Experts of a small language model.
Size: 12 layers, 160M parameters.
Below are experts of layer 2 (counted from 0) of a mixture-of-experts language model. Rows are named router (the router's row for the expert), gate (a neuron's input weights, with its number), up (a neuron's input weights, with its number) and show model dimensions 0-255. Each number is 200 + 30 x the weight over its row's rms, rounded and kept within 0 to 999.
Before each expert's rows: a language model's description of what the expert responds to. This comes from a sample of Wikipedia text that the model never trained on.

# expert 13
What it handles: Adjective and noun stems. Word starts or stems right after an article, such as part, cent(ral), original, new, main, former, and apartheid's -art-.
router,275,191,192,203,201,257,166,189,184,146,166,231,185,235,183,153,186,156,201,199,145,173,223,220,156,185,197,211,256,190,152,193,208,225,215,174,229,197,252,227,193,204,180,228,253,184,199,181,188,223,248,227,224,232,168,208,186,206,202,170,191,164,244,230,163,248,221,205,233,230,205,220,188,225,175,166,198,149,186,167,128,226,187,185,210,226,173,184,233,208,231,158,228,199,274,177,195,143,164,176,234,231,221,160,161,201,181,248,197,191,167,220,189,231,132,216,178,148,223,218,211,143,202,258,235,251,206,242,140,208,205,180,170,170,222,228,212,157,244,144,196,214,175,234,207,220,191,214,241,182,231,212,174,142,243,224,232,169,193,167,209,188,172,167,243,175,214,207,217,236,228,205,191,204,211,224,161,230,160,137,213,156,188,176,249,222,212,251,155,182,244,203,170,237,221,160,206,188,201,198,214,203,193,217,217,226,221,196,208,201,201,174,189,226,193,162,183,181,239,197,242,213,235,175,216,185,189,198,260,233,266,219,193,211,217,200,198,210,215,199,162,163,185,179,222,180,139,204,174,165,273,231,214,251,229,225
gate0,213,211,213,180,193,179,210,185,157,194,181,241,222,175,215,190,138,175,230,196,210,220,192,212,234,202,135,185,192,221,243,236,210,200,226,226,179,184,173,163,227,179,246,146,193,161,192,248,175,144,192,174,193,166,233,143,149,190,215,227,181,119,235,201,186,234,165,241,230,152,224,194,151,231,219,169,200,239,251,168,207,206,193,179,236,191,177,280,207,185,160,239,198,187,147,197,180,183,196,187,178,214,191,205,136,196,200,213,229,207,209,177,188,152,206,216,168,191,150,171,201,230,176,222,278,212,233,171,226,176,212,162,234,197,170,220,237,175,124,223,233,183,183,225,165,217,230,208,210,213,197,192,254,234,182,171,220,224,243,279,188,237,204,179,218,227,224,154,175,214,194,203,223,165,216,143,208,163,230,226,176,213,188,174,213,226,165,178,173,168,249,205,222,202,163,191,202,148,175,222,205,240,164,195,231,216,135,206,175,166,194,176,201,218,241,215,185,188,238,167,236,190,221,211,162,207,193,196,188,224,221,253,234,218,201,191,131,179,164,156,236,239,150,218,180,241,139,231,179,210,202,208,164,170,210,255
up0,184,251,204,166,172,177,114,208,210,211,144,146,244,217,192,229,159,129,232,212,208,217,183,191,207,180,204,174,213,210,138,243,204,174,271,185,163,208,207,235,156,223,241,197,236,188,192,207,152,230,233,163,164,203,168,265,203,198,211,207,192,198,224,225,135,230,181,191,162,263,193,218,190,195,192,242,280,172,142,220,203,216,219,157,224,211,182,168,248,205,174,165,241,218,212,189,197,131,152,177,210,171,243,156,193,153,170,247,183,236,230,190,197,200,200,166,237,158,205,211,120,220,185,200,200,233,177,181,222,186,196,200,223,165,196,241,189,201,158,182,153,227,148,168,188,200,199,158,180,176,196,172,208,228,156,224,227,193,231,195,196,196,174,195,215,236,190,204,255,215,155,187,211,207,189,160,206,222,182,207,195,208,158,193,211,211,196,223,162,209,225,205,166,218,215,176,205,221,194,166,187,201,267,221,203,147,171,227,170,237,239,205,161,221,238,177,208,187,263,225,232,196,192,155,212,269,141,208,200,205,146,190,240,125,202,216,177,179,234,185,223,208,207,215,203,198,190,196,207,169,175,201,270,211,195,214

# expert 31
What it handles: Capital O, accented bytes. Capital letters inside acronyms and all-caps names, such as RAD-O-MYOS and CAIS-O, plus accented-character bytes and Min in "Prime Minister".
router,224,183,213,213,202,235,202,160,260,178,136,177,225,248,181,178,169,200,282,204,204,194,186,184,198,173,197,232,162,188,213,209,258,208,190,190,187,219,181,217,153,211,112,239,229,171,192,215,223,212,203,223,178,195,222,232,210,205,229,258,163,136,175,196,153,181,194,152,163,214,186,213,212,162,167,198,207,206,183,187,189,137,229,151,204,206,189,211,249,181,261,159,175,249,198,161,186,235,148,244,222,238,170,242,200,206,219,198,216,225,230,251,229,162,126,163,193,149,174,219,181,145,174,199,192,245,243,245,202,240,215,211,208,205,220,219,229,144,176,202,169,107,214,257,175,252,186,217,222,257,123,210,237,210,170,178,175,213,191,221,240,170,158,187,203,201,207,192,148,212,204,218,191,182,244,197,244,210,188,221,186,168,234,204,204,205,163,222,212,181,178,206,202,180,206,243,196,206,237,205,187,221,194,195,194,185,161,189,231,186,204,179,180,224,219,202,211,131,212,216,171,183,203,130,176,183,168,210,166,229,210,237,241,195,237,151,225,231,162,164,185,250,234,213,207,188,193,162,189,182,189,233,229,205,172,206
gate0,212,225,190,189,206,187,198,196,183,179,190,194,177,202,189,228,182,156,229,187,153,180,176,188,199,143,178,212,142,206,206,237,199,179,142,206,203,177,169,232,201,151,249,244,240,175,179,208,264,213,236,184,211,165,141,228,206,194,134,197,238,186,204,248,184,199,197,214,212,222,200,230,250,150,218,185,183,205,189,240,188,201,183,216,167,215,220,215,225,229,203,265,155,195,172,189,192,177,206,244,282,198,216,233,226,222,183,212,204,200,261,218,200,174,180,206,165,185,230,177,211,210,196,165,139,204,253,196,199,244,188,188,246,184,181,196,185,141,186,270,171,232,144,185,210,189,209,175,179,209,193,216,184,239,204,233,160,174,208,238,168,196,217,190,186,179,197,112,194,177,192,194,167,195,199,189,188,138,191,117,227,204,195,142,197,196,134,205,240,151,200,245,158,208,190,232,226,203,252,227,163,213,158,149,173,194,209,166,223,158,211,171,265,270,148,225,207,152,167,193,197,189,190,212,252,222,253,230,177,109,141,209,189,224,220,209,207,190,212,210,195,198,227,186,202,207,167,159,185,186,175,220,173,215,195,179
up0,165,257,180,173,197,198,249,178,191,178,254,211,233,153,212,230,236,205,192,180,195,239,183,210,241,186,212,184,179,213,200,242,208,223,152,213,203,217,257,209,226,204,207,203,211,231,178,229,221,227,244,184,193,196,171,239,177,230,177,236,179,195,206,183,205,213,214,208,204,176,175,163,203,184,201,194,210,170,237,190,190,181,242,237,177,227,165,219,136,180,140,207,225,203,155,174,207,221,197,212,197,205,169,282,190,178,142,205,205,205,198,215,181,186,153,180,179,181,183,231,242,213,215,219,197,204,196,150,301,229,222,179,174,182,187,197,225,207,173,212,214,144,173,227,201,232,254,175,207,224,161,154,203,236,212,234,190,172,155,193,221,188,218,173,204,181,200,146,251,197,265,159,203,159,227,290,191,204,212,151,222,232,203,223,234,251,211,191,214,208,161,195,181,186,181,178,245,238,260,153,234,192,170,153,171,232,215,183,228,200,257,287,157,252,179,241,253,153,215,215,220,170,210,179,197,217,203,197,171,207,213,230,179,161,147,224,182,197,216,215,210,269,218,198,163,247,163,241,235,256,225,195,183,220,245,180

# expert 1
What it handles: Taxonomy infobox names. Pieces of taxon names and rank labels in biology infoboxes and species lists, such as Spec(ies), Cl(ostridia), Sub(class), author names.
router,135,164,177,128,217,199,201,190,208,184,154,171,219,242,185,218,166,231,247,179,188,230,186,218,221,210,114,250,205,186,251,192,218,213,172,190,224,215,194,131,218,154,189,215,189,182,187,133,212,237,226,172,193,189,220,201,183,214,234,214,219,118,187,194,212,208,166,170,255,216,225,253,160,202,197,195,219,189,208,141,204,221,223,219,146,215,218,163,208,234,213,232,176,239,215,188,190,205,128,181,205,202,184,136,207,200,229,244,204,180,175,241,254,233,219,200,185,163,186,158,170,213,169,270,205,257,205,242,125,171,170,187,152,173,202,191,180,198,194,209,224,179,175,167,193,208,190,208,195,222,238,190,192,205,196,210,204,218,212,204,116,169,172,239,204,197,157,237,221,197,197,296,213,189,197,227,225,185,192,226,220,164,171,189,234,238,235,231,134,240,170,233,188,188,226,200,242,235,210,195,199,177,241,185,228,229,171,171,170,169,186,209,230,190,221,178,197,190,183,250,240,180,223,176,207,218,193,202,198,203,224,188,213,243,290,150,176,194,206,242,178,160,193,204,189,182,210,208,210,239,209,192,217,168,144,173
gate0,192,187,171,124,204,177,233,154,192,226,176,224,224,180,170,205,234,276,235,230,210,163,181,216,162,222,199,245,198,174,188,198,202,134,144,185,222,198,199,236,237,217,203,201,198,230,168,178,188,256,157,200,199,226,180,248,239,246,136,152,212,190,224,148,229,198,157,203,202,200,152,160,185,184,188,212,195,181,210,191,211,209,172,255,198,199,190,200,156,202,258,178,169,193,263,152,192,153,232,207,255,168,222,208,215,237,162,208,230,265,201,237,252,186,184,190,187,183,209,176,185,179,213,188,167,231,235,199,207,231,188,136,191,229,171,202,190,129,158,214,267,174,236,216,237,208,205,179,211,197,194,188,141,221,215,156,158,294,198,163,183,169,201,206,183,230,205,220,187,245,159,181,209,167,189,197,227,220,162,227,193,213,192,256,187,220,210,191,190,150,164,193,199,164,183,282,175,167,214,168,187,204,225,233,145,230,209,226,167,192,211,147,173,152,184,203,214,196,215,188,226,224,226,219,192,206,189,222,189,183,216,182,215,260,183,202,231,263,187,268,212,238,187,199,181,188,216,231,166,178,184,205,211,176,157,211
up0,242,190,186,175,195,195,213,172,225,185,210,229,192,184,190,168,230,150,186,216,196,247,231,166,196,242,226,205,234,176,253,213,186,228,249,198,181,173,260,243,151,154,196,180,214,245,170,228,132,250,168,171,189,174,221,179,201,223,203,194,188,193,183,167,173,185,211,280,231,206,166,189,177,188,176,218,117,252,200,219,199,177,168,182,189,183,157,180,179,219,168,184,145,185,252,191,186,237,199,186,199,184,176,172,200,200,201,249,125,223,255,189,220,168,206,173,183,231,203,208,219,204,203,210,227,203,161,204,190,140,207,235,176,176,243,156,202,183,186,190,209,155,193,200,154,193,203,196,159,229,178,213,208,220,107,206,268,171,209,226,205,208,168,234,236,224,207,202,189,134,216,195,181,246,199,189,240,197,202,222,264,194,214,137,205,224,214,204,175,202,236,214,218,221,193,197,163,249,207,212,190,241,178,189,198,171,227,160,227,181,247,263,167,190,200,197,147,229,212,225,215,222,177,194,202,115,180,163,174,278,204,243,190,215,167,159,204,158,229,173,215,166,210,192,229,229,167,190,248,155,244,175,231,153,203,198

# expert 3
What it handles: Name-initial capitals. Opening capital letter or syllable of personal and place names, often Japanese, Indian or Slavic, such as K(oparkar), Dav, Sch, Kamak-ur-a.
router,218,177,198,197,227,201,175,169,203,192,204,222,241,251,179,226,149,167,242,148,116,213,180,180,184,155,230,234,182,177,225,267,256,205,210,191,232,183,192,181,205,168,211,159,208,171,195,228,190,215,214,177,221,204,164,181,240,152,254,228,228,195,202,222,196,153,151,166,166,163,219,199,166,196,143,180,216,160,196,250,140,244,212,205,147,211,191,230,188,194,224,220,194,183,210,175,210,216,174,226,202,234,171,187,206,220,170,179,211,200,180,246,209,164,166,252,202,167,184,195,202,175,240,215,166,205,163,216,197,244,260,164,188,199,194,226,198,202,228,242,161,188,197,160,198,195,226,261,236,245,198,166,221,139,132,236,216,173,159,196,183,177,183,224,199,166,174,198,178,264,206,249,166,181,185,205,248,188,221,193,200,139,201,197,187,182,146,179,177,173,245,159,207,262,215,195,223,242,217,213,234,159,229,174,165,208,218,217,224,238,216,168,138,180,240,217,159,149,177,211,218,189,235,212,213,229,180,208,201,233,211,230,241,192,236,181,165,176,132,200,211,202,202,226,273,171,174,163,201,240,238,161,199,150,237,212
gate0,237,240,207,199,221,184,178,179,189,162,204,244,226,220,135,182,229,209,187,199,192,130,206,170,203,195,194,186,225,168,204,221,211,142,219,158,182,175,196,219,182,178,198,195,219,236,233,164,158,233,236,209,185,266,209,221,195,201,237,254,151,189,257,223,206,227,191,166,236,256,132,240,213,223,169,202,171,186,187,121,180,212,190,220,232,173,224,249,160,218,218,147,215,200,213,190,205,215,259,256,230,209,190,232,173,210,196,175,224,192,171,153,228,212,203,200,252,193,169,173,218,244,175,163,167,203,243,202,183,206,185,204,190,194,205,207,218,222,198,172,159,186,240,186,280,202,218,197,184,224,148,174,217,162,205,174,200,200,219,204,170,184,174,222,169,193,121,229,211,191,205,204,224,256,215,240,205,192,192,183,167,176,219,231,162,185,218,184,232,207,235,169,249,154,209,179,151,238,243,185,211,170,194,217,252,195,233,167,214,219,172,177,239,229,275,190,201,193,202,210,183,214,244,274,249,175,166,242,216,217,260,216,228,214,183,252,246,151,170,187,244,263,191,177,255,219,227,214,193,207,150,193,219,196,203,246
up0,192,186,222,135,163,198,171,188,165,192,197,207,184,196,160,142,219,216,226,209,180,216,150,247,226,225,217,255,179,180,215,209,222,192,185,210,207,138,217,171,173,111,185,223,196,234,224,173,171,232,221,238,225,224,178,187,210,209,177,256,183,161,223,232,208,207,191,176,149,208,196,213,226,188,191,238,197,215,190,186,216,217,169,129,222,230,209,185,184,239,181,163,248,205,237,188,242,194,220,211,231,229,200,177,206,261,207,200,153,228,196,194,234,164,220,155,228,219,197,185,143,193,183,272,155,197,192,241,203,246,220,197,227,179,195,189,247,213,257,231,159,227,178,256,270,193,186,211,220,166,224,207,274,177,187,243,137,138,246,186,227,143,223,220,199,201,166,210,234,195,200,192,116,217,194,216,152,180,214,195,218,180,259,246,185,191,235,194,188,235,242,245,182,205,203,204,196,176,200,182,219,195,186,230,238,123,190,219,200,190,186,229,240,246,221,193,247,182,152,188,182,203,170,200,198,207,249,235,190,236,172,222,199,226,164,205,172,159,184,264,234,175,169,209,190,246,216,201,187,231,165,229,216,218,162,208